config = dict(
    num_hidden_layers=10,
    d_shared_expert=192,
    balance_bias=False,
    vocab_size=16384,
    max_seq_len=1024,
)
Below are experts of layer 4 (counted from 0) of a mixture-of-experts language model. Rows are named router (the router's row for the expert), gate (a neuron's input weights, with its number), up (a neuron's input weights, with its number), down (a neuron's output weights, with its number) and show model dimensions 0-127. Each number is 128 + 24 x the weight over its row's rms, rounded and kept within 0 to 255. Numbers have three digits each.
After each expert's rows: "comes before" lists some tokens at least twice as common just after its tokens as in all text; "gets" lists some tokens that make up at least twice as much of what it gets as of all text. This comes from a sample of Wikipedia text that the model never trained on. Tokens count by the router's weight.

# expert 53
router:147119104133083182110114104120148109127074087110136142102096123157090144163111076142130094110097139159092110121153139144113142149147133120154121118080138114177141114112141116122145093124155098077126154161116150109130110117125114175103148147131129161135101137096132136132120108159146123163160134128114151145106117100094102172150115118097126153084131130120156193164111135140133080116120
gate0:147133150112126117150128126126114148106134126109121155099101164157094144124162126114111139154113123150100092126115156182093126140149094124150115140179133120113064136130115162110146117171107124100133116102131095123137120117124144146114152130109135123115099110104098111107117141156159171123115125115161107078112134123111106115123124153140134149120143075138132140132074107164149131125160
up0:121135113157146122128113134149150110157144161120160147137127170147130121123100143115157124126136152124144145144149151133107135084155124125121119096151147165136116159108120091123151163116111142112140100140078105117155149150115138106112138095172116121105114148152138137110154159088145148175104133119174107137137084118111154159134172114120099150132143135154139145096103109097126119136128
down0:125139122119121102139158158093118138134147157108112119115089116144103115102132077124108147094117106163136123134109179121142163163096115144111146103138131182153074153100107158124148149170123116098149141123142081141136126136169116126137160095095096123131144112133167164123138128130140084130122115088162140116127108138134140091137123188077088075141165125150118099127096112170131144127105
gate1:132132138110100116107089132135122115158127123127116143148126123136137161116086157111140136115164128052147105124138116110104111153143140140080144116148118083081146110168146126139132124121159103093144146092113144119102130099075146141098138121128118124112118118127142107166117119137118072149117108128118132185162087136144120148100128178120156139084187133110180117078141148111115133090081
up1:133125135134134120135172157116125126099100134118158125163131083109115124138162105113103122139100109166101141123095139134122119108128109072126101124146112189157129132096127090070130101128092119166125106171113086128119145142153103110177108167125184135141122165142110144104162139140140159125142125160135133100121190140126158129149092076143118108139119124131079133169126127134094110141169
down1:135113144116165141125100087197097196117136163117085154085137120165119116103114140131126099153107124152112132130118163117118150119123132158096129102127121108155126135137100109127132109169118156111149133150148092098175139171100141125145133114101092101151138118140143114153136149149111101143135107131071107124125131166082122100116151120117109163113111103168094136130079139094118127167104
gate2:130125118175145119131124136129128129127101109106174139132172117153124100192127113114133107132136110111169128151096123124087105144138139149125145136137114062142110111128129153137147116136105163144145136124097172187092124117142146110145122106141160104127128129132135076144129110117165096103146092124098127124128118118136144154134113101173151134114141113159125132146124173106082172136114
up2:129123134117134128153097085122126130101130127107091159169107115122121191105121141120109162148120131159137113088134129106169179147097129086087162135117169179122140130133121080105129103105132123127092113155160105100140161072084116150117129134107095154095147156120131147112151148111125138129127171118178095134146166109150142113138155163130129137100120159109106154126107083132198070134122
down2:119165109131138104118123173126128129140131130147173115081103160113145133155136107187113144142106119104142159115132092155110138170096099119079137110065148091103080087136164111133099137162137131096120128127082142115120144121165139138112133112140112132149138089128137147132119141129101148111081122110100101134148124142184175130135104113127111169120114171135137075096169050134165124151113
gate3:135115125096117136121116117126126118156159103139119157102124102145131186141137129104134120170122124141131140120105108125117100113171109124090121145163113126150164148132091117100156114184123139122127107180146080103174118128159093150103089107106136134165083123102086139173149149152126090154137138123115138139148147154119100121146099131092115115149144138150091109054119134136117178142121
up3:112086149078142107110157122135122156178105166135110158158138132102125178161162117113150125178125130139134135106108099123141115141126080102153115139148134135148139141126110116092112096179124129110165106125155115111174135112134107106116119115143129133134076131096108132182131115152094155165139116142138101175168144176119113092130099076129123157129111109171085074089155121125107134100132
down3:183112137135081141126159151165089123181106089109112160109168100178127141129139080125162098173116157133112153106133100128121110157148128133119127144143130119128158107122087102089046156101127166137103168095127083130112147104156176120112115124166114169127107129107143135111147098135074139136132150140156167101135109114137148109124110152099144174084071115148146133149147155109137115122174
gate4:141166123154137135124138139141139107118116070170141103130142157141128184113168131115145105153147144108165124183113141132142113091107146075140072149169122110125127129113104136176132166104110130129088136093104117109149154132156134161156145126203123095146129100138105120105168131160094074140114108093126140174162094092122150166142152182098104094114149110138149145129161127140109124103164
up4:120115138101098141147142143124141141144112172070106134084150142121108081160130138166116163090101090171105148076116129118058125138148132134103130134126117140151133116138151148122142123141115144135134172149145117163166084143094147138083136146094110180153100129110130099113097111111135174108157106117120118099078132122152151143089119109123126117181096157105109117132120120154142138174098
down4:124127103099117081111107139174124155099087134107128161116136121126126150142165105143125169133148141119142113099090104137079147104104120115121128125120142083150125102117138160152126109124108103140172124192119135127140159123081096080193100117153140096135149174173118161098114101127122151146119116173106117119146109132120156104145112118079123130113123131139084137110125108121138127162111
comes before: " and", " which", " but", " the", " a", " who"
gets: ",", " and", "),", "\",", ":", "\""

# expert 36
router:155125168110125140146153140140133124118129115177115140126170172078115173079143151115111174167145132123112145165162128126098108118133170130106119130162125070106114103158112162163117124100174107099109102147105114172155142129114146129155144117140149132115127146140125136141110167174134153137122075197135088106143156161154134136130159135130151194122134130123110132121109150132157143080129
gate0:143156113149098133138108130145134117108110099167156113122142158117112188146131138162168122146123150152118149134121117147132185123103152124141107132140155138147111112114160078135120119155147094120123129083118128132122137099118095133121145144122146143161132153171126156174095153154091139159117125150104116105103109123121124144134121131144129168124103098118165091132147067151102119119092
up0:134131126128147182140111133109104117097102155069093110151143154115105127175098084101137118124144099150139113133125089103144112089162146096129086136088086153160119103118128142120155132145149132122112117092136127118173109166087135138100099141127101125108105085143094135106133117099146147118120126115112105096096119146138068114134094086108077103184185148106097196149139160162107101159112
down0:152117077148188116153101094148153191127139141146139112115123158102135173118121126136167137110123100182100111141131079133130162124102147155128105106139144137122145129133160097091158104118130145109116161139097126076145123155121151106141111112129123121120142103120084135132143102124133088140121112145149140106157181157083142152148145114098127101155137138104098153092128062127141139074178
gate1:117073124137132149125164129134140121147060158135070095167172153131123129128126048090107149179153118185094101146126082132127123120153138110118128125108148119156126182106099106149164116109141099110151120138142171116154127154143113129104162134145137111130114119114129142114084109151123169163135141148119137073122119142156096116150139076138108100155142123119120098097133132138119074125132
up1:128091136126140141105159146154151098149074157164105096171165140105094128115111078119104145168175119162088116173154126097119106118148151133114158125132128117164127123149117065139174118111142093139151128120159128130145134132149126112165159116162139132114106115137119116127134111115129189151131133140151096117110115146165127147124140104131094103116160097127111099068141152133116073119134
down1:151133110117108155141114121110095080124139157123176126132137137101072125137184128139136178114115150101117124134103139122104167131122133157108127121116160137132150118129132143118144106133143132131110108169101123129133135113152179190124085118118167076084117159163106148114116126137142119107080094100138159136123138149131104124109131089092137150145163156114109145142161101107113182083141
gate2:134149124133098128156125127127112114096096133134096132150148135126138154092110091122159147155136111173130116144135082130126118147114154123125118141151189144164137106099147129119117177120118112102103129170130132153127142135069146135121108152128109106136084142141094147145135157149122120161107109165154119068113147120145147111116135125137157184097153183113140147063156140187095084142118
up2:128121103100105170139112115133139113113135120060109140106115102159165155116107113131120113139133143150137188141140144152123097173150141147121109118122141130122109120102167176142078157128115154107107117149116137148098107107108115161121104151117143141143111139117123148150136111160107106131080079158106124100131155112135132134122147166163157132079106144155136145150114125172111093125158
down2:113153180117119132119149155092123071131155107125150131121173115143113099119127091126085132134089145102126143118101160138148124107092092091140147131153107166127108152136169100133128153105102174135121099117103112129105152128162125131147126149157117173123124093146153125123162123158136115122131144130123104107089122099143137132103172203130154121130138099137121149167110124111085119093108
gate3:110109152160114128104137116123124142129132131143089130108145143163156171126139098170099097136123112116143144081140073149139143089095094099141166127101110134141113136119192132089134114130146122119132196107120134115138120152133092137111133169156155109151121095131148134118162132128095126140147118168139149123149146135141138102158117077102155139098113164171131093135113142105111090146149
up3:126129140162116149103144101141131127147127130108119126120153174125117150139124125165104134119091104090108135150166106144100181153108106112122169098095181120086155094156147118125161125101136124150157127147097140137159125165099131114132116153146168122171129135115114107166133092137124146123122120137143107125184153136147150155122122114107106119140126159160112104130137118113119136125130
down3:134148118190126167141102105082106138138121128136179124102154142125150150109143113125116133116130106075173141151087092116093140107162100119117129101178143137140112129102106146113140116135085162156128143127123153157140151125150133125142170067125118135113084117174169117119177132104150092121142132137139115084099115147150151142126130132103119141167104099109150155134137187137070092093116
gate4:111124133131122147090138134148138156129117151086124138137121127099142138121154127123131127123172159133053150142140111127120128140111142127088122150129123112123135132163100117151101092167155088147173083090183105120144114091123135153088153097135099109137076119152125103118150082160128139099101156140136129134151132141081133157134143123117130129144082131115149137165160128141116165149149
up4:103138124106123131104139139131125154138116140150140148142132111126149154100116085169161161128172159155106128162135156114103082134135128184109112093141128142115118061133138140122098140123142129153126100158135114146132104079129069116139152138128110129145097147126116084165163090140150143076109135137118124089173159157103143133128128109154138113169124130158118143170126110172106132091166
down4:138167125156142124154139154092156113133106164132112111146104164097157167100130093125133087106120092147128125137118102123082107103131142078121121113123097105089120152138109119061134105082130120143134152130145123139161140101123125138143125120107140095080123138146104133055125137142128147151133127118117105158106123125104098131181177148102188137131099132088132134135143126120120125094106
comes before: "9", "0", "8", "2", "7", "6"
gets: "1", "2", " I", " mid", "I", "M"

# expert 57
router:131108120141152155108167083153109152142119178143138060161138102108155106166145150134109152111080103155155088074161138074123133161154129122168114130144150162105130100139121125114125063116046132129114104134129141151166121130101115145124126122077159103108154160127146170128104124110131123113085131100101140112101124100146150058074123143130068120140112155139148120143121121092145121180118
gate0:140145120135137118086127118132146113148126155119133129109147149134139128110123111134116148105097115114089112138099126159148097107128148144124149128058128118093108152111121136106141117127115076103124104128153126140121132155101141109108065141125055147125092115120138082111100096128131184101151173099126147112172118127093118135147127122114129122109138180134087153123111144125160139116116
up0:145119119137146147160127137114141109157155137108131139071174140168132128125127123109183169131130154142139130125091091092117133154121133143104131119105154123156112114111108098162126129130126088155155136156119138114086150070128141126118140091123130151091061127141105106078132149132145130133117093172182176120129111136153133138155064131100121146135117135122123132099150122118143129164118
down0:145134122146135135132135124166112127169120122106139138100126097172110117165134119138130144105107106137144113100105116131114120146122157120133137104142125114107163096141132137138172054095111126118144110096119140109140163142136117142090093153136135125177124103161127162143105147097126180123134119163104114193138101116112134095134123156124119113113093152083171116096142161124136148128124
gate1:146111149104136097110130105116123142105107145127111094126126120123131152144116090154119149116108142121120143132105132113165154153132110130122201150125152177101086144100129176121124060120153098116133135099117142139125112164162084090102126090096163110152159127128102109140175087145145138126101141091122125114117112101140083103108134140135145103165121134131131101141149148112152152107117
up1:129110094163123155105133132111158147168137154153154136130168120124126146089106121134167174115119167142112134097132130070119169137159112132086178119148172139141131116143149185147130105110118099156084140188127108130126110129148121144133155104118138119122125112157130124090132141084168184131137118174120111160154131078145119170129108166104106131193133155132118119141121108105123144164132
down1:177098094178143144139155112124118171124152142088114136132115074137132123143121181132158171102114144129162125133135136109148155132137124186114117083142145130155137115149121096131129098125143128120119124126096132128114137173088134147117152139115156175140120076116128124130102093145165112152115151140114104113116149167084151131098156105136157101137155171124117169142113135130152135144152
gate2:132158126165117145131125131105125121115144144132119141136122143136168128141133101114146110128156110101128110173135138099089123144128115142127130096117136123118167134158120087121147059111100112170158098163120142156131157069127118110113151143111125135135109174123115141100106135105097168098117148149179116111074131125139189169155134126113096144138121073118148091089118114088136110156127
up2:115154141066135123116143115150133182100127142140140149123125113125145119150108164165149163131099127128084138100150122141143146151129111157135125135158116110103091114113133130143128100151109090097116126108133122117104123156123143124165142119144162113113100085165151118105096118113094123097115146148080100122121084162087151097138181177095114133096142118112121150157125166158097149117118
down2:128136132114124130141141127134110108071126111122159145132101134100146087158099164166127154096155133164089134103144138128115141141125115127105059151156133132105138115133098142150094139114119134097140119067121144104115141099108114121131110202131154165156124088088124125136139111101105131097134128106116146101201090128135131112134096107127136143106153138137119152122121179122138125124096
gate3:142102107151138124120105143128159103143112134119152152134133111155124176130094156136076142142132127158098133116164132119175076135110148105093166112133155170120178172109169130108116134111158114137080126122105130102113164130090148123166109120115133207132125134101139097140135070142093128136171157116116119125180105148162123111147114123166160128138159125138117082095182130125144100101096
up3:118165137111144120139124134124104135127145121127116128098126154105112093131164124155135121123128137130151144147107121124107173098146116177141094141136109060124097114121109144116151149125084116142163135100161136134123098160131134163107148115151088110103154106129119173107139166095176147119122101169175155133076135092116145133154148136088111102108105161112135150150098107139105159111104
down3:131126138152153102150099106106091168127115114141152164151129135107139137128142119130116102138150092144152131092130125133173137121107114165148127167109139090167120144141144103148134143153145118159135129106121150126108104083099110103155084084133087091144134118136130136115116104128150145098135086158112120155088151101123172102145172074084113131106095088136167095126105124164128109121112
gate4:121108132093124139135112153143128134118160123116134143138116161135168144105156118143109128123134151139161148119108144128110149098139137141167105179124120090089121141104173085172083137160130116107131171128141153116163162166107160149171111094085152129183123111150126089086093093174152124141127114135187133140142086106078140125152152129144118112117109063129123166154104157105135135118092
up4:121148105108149136157125142142128152125142150098118185139142145102148137157125157153126129154089124135160156099113131145126169115150145129175102176129150146121120125137174107156110123158098122087131159161130154142188136165089163112171113093102127105160098135167122094088095106141132161112129119122176086130135096131086122147171125146144122075126093103139108123168102133129144132092066
down4:140115111150120178144148107091102101077089149130159119133109149127121115141119149158134130128167147151129163105129089126160108142130138123096115172138136114094127106109137090110123070127121138138129153070136144131155137132083155152153146108123163142163168108109118151105096108158194128112117174140111074135168102115186119158145165131180157112176117142140103170159109092103096110086114
comes before: " |", "0", "%", ")", "5", "°"
gets: "0", "5", "4", "6", "7", "3"

# expert 2
router:132119126113166098147117132134139133125146103156116158156149130094118097132103157122120092120114096101121114103145174127102121115146139146121109134137103152116164067172093166080120173087116139142118129123104121121094130168119156099162124175155101120118146073123111128158175173113106154078163111118124103116166147090155151104079157165100150131117154126175148155104120138097124130108114
gate0:120118117120117092141161137128118127133113110126140121156109129132131120125134136121112152194130147162114111114133108087139117116103149121121135119150102152134141080086115105154182153151096099127125129142053123165173143145102140157148107106118149140150129154184082142130142129144095125082114169132096121126154157140119150116159136199108169116111112089110135159096116124154135133099185
up0:135149135132115144143112119138119169054160098155118135110096135114133160103117142113144072136128129140144140098116140143085139098164146150133148154141133077145154114130123114124126157068145149098109111160139099137120075132142163103119150108145150108101151118118191161110106138116096130120110131108141136132137136121101156105154164140148131144148100107134115119161122124176139135139102
down0:123112122144161103097137143147129134109133133185128137185150148119135114151085118081105127114129155115144097141063159117118178077159161126159147103072138086149170138126116123154137109140098108080134105115146140119149123122167096138119160147098164138134156118122148131088107100137148184113156156150132121154146168129110125138138130142136101104120106113130143148148165168118075099147136
gate1:104119170153135124096131164165159139113112097127141151154156108143150123158155115141115110169137180125143112118109101082147150161098151126193107141166137179134110158118141171135086137136136084105139162114118121139118131123124120132139101099112111145149150110138093140096110103089107147130092100128093118107145138161162111141170132119139163096128115142132120151120170130160075101090066
up1:144136090082093137122173105130120128145160166158148079092114157133102161119153141119135138135120103097140131108128154183148112097166104091064146088084107114081134111133106088145137118143098167124114082129153131131144111100126100185117130124117132123117076128137179115158118137142141105098147124111142144131127094132079148173098153127086148098097102121119105093123110120120179134176167
down1:131106148113163122138134118155140163125142100122167098068129160149142150126129121157126122137106135173160127113144115119113101162083124102133142138125108107120153118122161095126160119149101115120125122127131114132134112133117113200130132201092135114153110152141136123147120123145127103128103094135104117137147108132126118127139121126102115130126135135137104123158157097119135118126103
gate2:124146098149116169125133092132127093167115125116133140127153128149110136116089130137143133111093121112063113086163134113087172146087133143128117124139148146138159140130125170133154118135126107139116094114100153131126147060139117106103180116168133137109119133137126114111177153153102107097115177109155126091141137155096140119106119164098091103134169160109146136144111108086153110173093
up2:126104132092093088131116140133115143119109118142100120162128198118101098126133137140162134143128136105089118144121131133197137139096125107112106152135116076052117160125107112155122090150198151119162145126128182073111138156146145132100139093130133090138118058076148153119142114127165098123137170139093131173149172086126134115141110077150105110112092119163146111199104116158172126116130
down2:127133125161128109102143128122104120113127127082121146127135116140123108077111150161141131113151151137103135135083131132173138141133131120155120132107142061137130146124101132133112152158165110088164138161135148082117119100136148107072110128122151122134138118131153112088138123156107136132140145160125120148150140122099084153161118166130159127151094074151128125177120181194106132173101
gate3:106112111116134166109161137140161167146139134071133105148114189108136153189084107108118109102130108113077106112153124114133131129148158063131125150091146134162141104197142063110162089149110157098101119123163134175167121132112129092159100154125142139160140161097149134132082151123160144116145137125153115143095127141125123124140071143071116156158126130171119101126134100137121104122111
up3:118158126151166138120121134142163162115135172144113106142133134139132177159103063125149102135137141159121086137141143093089122146162093108105131158147142138141136103147108149116131125157089103135111094116159089159126149135099110114175127131109168139149145149132098120143103139132161111101163140145165131154110091107114117142144086141134136156127147112141123157085128109139083167133097
down3:151141119126119154135129115130111139173132117117138115149139119142153141113097139094132139106102159121124186138161086139065114134141151145104125127151051094127091139134127126135120109107134155132100116110117135153136067152155164143144158121106131143148168123130122131131123194112162161128113154122159148102109127112178144119151136098123125124105143115140152154110125107128117153108204
gate4:120132147136129144132092127121128131161088101143147148139157096143140087145151103127153110167156108140126117079131140120127176151119136179141145117174124134181096101142077127154159106117121155138137123109077143134147161156102125132143178116151121082108132110111123144147119132087111128101101112140107124109141100136131116140135126145128128128152132135105114148115120122102150127131106
up4:131152146117139089142117135152120117155114109148143098138146130095123164128111127109138133108134128101099064150142145161133144205124136119112113156115108140117134107122107078102140116090162111135125144137112116096117147115101140118112117169103193108133174176123132125127117100160094173132130120123115131165095157149153178132130121119074181111081120154119148106184131137098120112107110
down4:118128125098128125162111128100135122091080131099133143146112140133137104096146163119097144139115095136115137152102149138115128193136126161116107124108143134111144144126161105075105189108119192125098123096156174099117127171124128128112129134084144072099123132118135138111116139089148157158078168107156103129128083108171103135101165126115122111187115122127150093137116122178152133177130
comes before: "0", "–", "9", "th", "8", "7"
gets: "9", "0", " of", "8", "6", "7"

# expert 20
router:041154141158143178121117188107164109142107120120130117113132119105157138090103143151132080116178146148089135117093102159142093167153181099164107129174170078146094158142156133156143144110113128130141122113150181130118154148115089113094166125135103146140159127122112103124121131108160129121133147122135147108164143129154172114107080157135142161095156135109142105115121152115162136126126
gate0:132149107083124144094110109112134152109169107123130134129092101159121115108147140145131156156161144182124123094124095140097113126173164165120107096119136108107149116150134074134155200142100154130088123130110115117159132145121140062107129142133172127103170154137140122182078141070158148127117083119154123113146142099107144120156109121146165140138131157104089114132123107124130143102143
up0:139169116076109129126118097089111117134120106128114120105133130132133096124137119157119121125171162152114109129155132148092122126161150171152119086143170069105133116145147062117159170146114162130148143121134133140128126148121138060096165104118134142132170170128101136133089159103167118144131123131139143088117115092127151148139107149139148144104111125144088109113124125109150155097170
down0:126140122176105245128155111023116050100174127113108122096108091167090113123151125145141123135143120119141139123129061136141119149115119133145127142111108132110146128146108132127139136079064119158081089116126107108149142106088158133135124126149129147084108140117117097135101136067110157096093114074103135143155132131121179131133151102094172125129157165132113131103110135095129128124185
gate1:140133135082138120152145131114117119111131146106106126106131172185131135147108169136181150094104149087111141106155154149115185110118169129113126127119061127128119163137170158164180137173124142146105078127115135104167139149125144140156146155141115133107165100106181104115145134133110165150173107140104137106134096162087145139109120113151109110091113116103103057137103167094166116129116
up1:130132105114157144150185135134118138148157125101101135123136179173137143111101142152133149120095116087174148149102129147081130142116175118145145100114118127138101137124157115146142148144073161131107113130122137105154134136178152118156144117138123126109162076121164132121114103129103152147135104140098137094133147144147124133138147126117121129128125082091119121153097160127124125147121
down1:099141137134127135107101156098119110128145109123120089078110085151131143147127142110114127096129094161154107135135151144123126076121127175144095122108081156119104101121122142140143159072125141161128093103144147155148139150122099145117094128129173140174137106127129146119145159147128147104120167126108161119126097148138136131125131111086140146130144128146153158147157090149154152131158
gate2:174174095119136123152113088117132119107134136137127109173154147092140128111099146163081119120141099089104179120104119116146160125129129123157152159091125202146130143157128138102161103129125083112131147147133116134164145125101145102159111140163128136091175134115128179117146125114082121165100145187113093109106139121170086155155107115089138117114120140122133131143152167148109145147155
up2:135137145085152110128106140154139140064117105141129064122160120111189132122119147168116136118144114088147099111121096063126132102125110112134177151136108130140077174142110117126151086146141125112128139126131162100173114127142140108146146131151116113095130103137142142087129135167115177162074113187176156141124150146121141118137104129131138079103121135096140104151140138093082132120140
down2:123131116141112161129164135104131078133078135117097137137134150125157136117104117141132077129144122102097143114163119101138151124094115159115137137167117134129128124129156134095150106122092140151109134138161164101178083155122170066111118104140111153090150102127124186112146123145108158117102188115125086069105108174109140114116092139128141151163095135130149109156155161110138136126142
gate3:133136079088123130116189113109078123157117115183127121139127132133123140129128071125123121170168145093176122113109140105114115176104172111171152126121156129100105135124128092139151135095130143141122133116104103117126157085133107120130135078080173146091110141133132154121135122124120093105116137120111160123111134100133144138159111160115108105104154133130084128194157144134127117180136
up3:148147094122102143130136100130125121167117091152128114129064100105098147111125094106105154140158103114139061128101095116119115162142127136114089121110135117119097118073117132120084092138133148150135091110116088133068140050103105131110125145082149099141145108134124118109145131147171160165110128124111130090117122153118153127102123117115173130119143134106138153180164198125126098150162
down3:138142131142162154096130146126149130112111160130102133117151124166178119107126114131130161116140130152126137122124137097134118137084155121113101135117127083129100107142114092118097109149118124117109164074106140113100143142151150105128169150103126153123163134120171123136093111151135113061121149120142112136131088103154158116116115157085080122165166133122139055124115135147093149123105
gate4:138100099102133120129112132122125136173150107123115121153116152141086122126103131116140107119105104133115120144111134136074101095138077119112127116128118152145135119119139111104137144122116111131158135131168125092132093125138112091070105121168112153162070155086142164067123146159154099130131120147145118149061113152061099113135138140106120130146088116072098141117078117132112101177115
up4:126127148110132130133084100134121135160121122125117151133120109120144147130166127111139161082144143125130094135144124099157162169126144164131142108125146061107124136152093105164133106141202131135059109132122126143151134096109122119145132162086110107149141096131090104121133147113161122135129118146093146093112111153133141111099097101160129096093095147159196126125184144100142171126113
down4:121100099062129151158140126142155154106163176122143116112137113133078132134146132130154123133107136150152139090157105098164142166107091143130130203149146156113109092116120153136101099149165123134113125131056164109096125158125134089140120141105089121125153098172117102138115138128132130133132132112144144123121162180119106123141096159145116106130091137103136131116126101170139137132081
comes before: " the", " a", " to", " an", " be", " in"
gets: " was", " is", " to", " were", " are", " has"

# expert 37
router:153098133146108129123176162138123140108117132165159139128153077126114169091153129143165136146108136106113142174082123156107122113125121132136156141109161147154140114141105182146090167114116114137132126183135155179129183158116151101139103171159111116133151138149114171157149099182116104109115125135126108162149120110170155107139137173124153127102129120151135130124129122123154128098116
gate0:150106113096144112107118098104116102123077113115126096160121131094121151164134115131126165149141119123097154140101110113098120112122135118142146179163138121105130134145084098152135116141138126130188112100142115132128139150124152103161111110122104131119153117108117141140129114185116121178127120112093151135125119124086130132137090128157103130132130113104170129126142105133129136126150
up0:143126161163157137167157110117103135150130109117121111108119118149156162104161106125104118129146129141125099117134131134127119124163108111105098075129166150157133126109120157095105144122086108115130097122143140135110094106137142167111138128162105103105114123159128137105146123126144161099101154118131155122131139157129100144136122169097092115074124218162113128104104130151093099152107
down0:135121106113140071137136156145137114142161108089133165099116107104134123121166088149141144140128124134127138114166149110153137115113167125145132186154127119136132104126140137093118115111128135123158150142129117135163144105135143111104102128143151138165104140096100101072112120182137103123085155176098113153195127123103113111139169096108152128134142141133129152116140125106143144150146
gate1:127114168131153123122143132155154106107121121141156180139097132130108147115108092112130154131157134116134097185158169141144144152138154139126087115134109139170134139115110120131105099094116121099121151137122108136180125157103139106161117129140151095125089149113131106118146104168127117095133152123143095139159125105125117163129141164088092206127155173124107145144111140123137139104187
up1:137141091140074123138078134110143108118133142139084119098125167150133078165120178131135126148098109101093190105135123131137118138126121147169169144128138103114137132203141167152159100135160127109160142094145135100139123109163169144140137126141131144105180141135150138128143150115144121162143141133120142130113096151094157119106122125127141121160099068111147138107139081120140158143129
down1:116118117102143117137150134144130178144112127091080155122140146105124158121120162091128138104160157160130134101136146147198111187126080102129148166130153125133116097085136114118135116188154090096135151149089120121107150123119146128135146130081124093216105160139138157154124177137124127129125142122108135108146106120110140123146113109136154137132124090136094125140108129144090104175101
gate2:136118116084147125111125127115130116124138177127093125107134100125122092123175144153180127103109110172130131114136124143104132098119079170102132128103077114129157148111132142160126134111116157117068116103108131134159123119126132124094112112116077156111089126125147168142138099093106183151151139092165140146152069123127157142092136114147108131106126120119075151132136175082125144196106
up2:138126122115120125153151091121108121131172124145102090152122140143112079104144137135158110109116087139114161127141165150143108106120122127134150123084119141119139123108102146118111153099068146161126111110113154124145104075151140137140127108142080141114108111127179104170143132089123204097120135102110140128126094155138174108116155151130125123094144122151105122109100185137150115189122
down2:163133110139082113074121069148077119104129147100126089115090121123104111158147147181127114160111167135100114174146149139145111158133093115095151119139138146151088155143119118128114126109134120133104100120162111109110149154111138127122112091070110139107119160134186125106135146110102169138108111106179144110115145093128126147118091121122087082141149134141131135111140113160119134147099
gate3:126149090135146184121126126113126115135163129123097181132175122127123100132126087144157111167127130127098115069104138112162116118119108127106138157158101130104179135181086150138116142143128126101125160139115150147150145130167103121140148134161127142137108155170136116125167161147118106106128162189100109149129120129176108089153137129099154133149123077151076174123120095122168123135134
up3:141076139143139110128147098126112126131140099124093101139115114135129153126147137098124133161137129085114179134143123151108099141085128114161129153138133124168128156136168099112167109145124083196164131121136128131137142143131122144192139146152179121136146131140122116151144156185091155121145132145137142134127155128110133138128097097092133150062106112095140147109139090150151151145118
down3:124118139109125132184146146128170156118137130110126125134152137138136140140170152136128185128150097101137164158141133115143138094166139143163106119148146107102136140143125131154134085125118141137156188108126148083164131097138124121087135117125113140171129126105088156156120152166134104153126185145114138121125125137110105147099140115160147144141137139152110101089133103104088167127111
gate4:147132154114147118127139129133120115163140114144172135119138130134100136131134116132101136097106125123148079133131135145132128122141140097123138120104131144133118120133140149141135140132108160109075121136070131131107169113099142165112137169139105119128092117092138130126106123106155147117111193117115108127093150147183131136163187157120125153102140166120139155191102127134138083142107
up4:134154135155098122148124108117122123095139135163114138153149114136142076125114071137136147136121106167108181099123112105148103148144118117127161165107136168142121109142090120128134156146124121130159138114107146144169106150129078111156152109123160106139158118157155109143146118125131124117111109146124129092139139175093142144139071101117143149143125088140171128100150112195106145124150
down4:099133127113121124145136161127145137133128158145122144139135138134113107133166122088133137110152148120096119110119106075167095096145092122089179134104105148126084111105097104107179153102156151119118112135111128156107093130114153133134159147149113122152114110118129147176141190129116127126105160139115150135158102132113132091170157124160219134148143151116111114144140112151083104124115
comes before: "1", "2", "0", "8", "9", "7"
gets: "0", "9", "1", " ", "8", "2"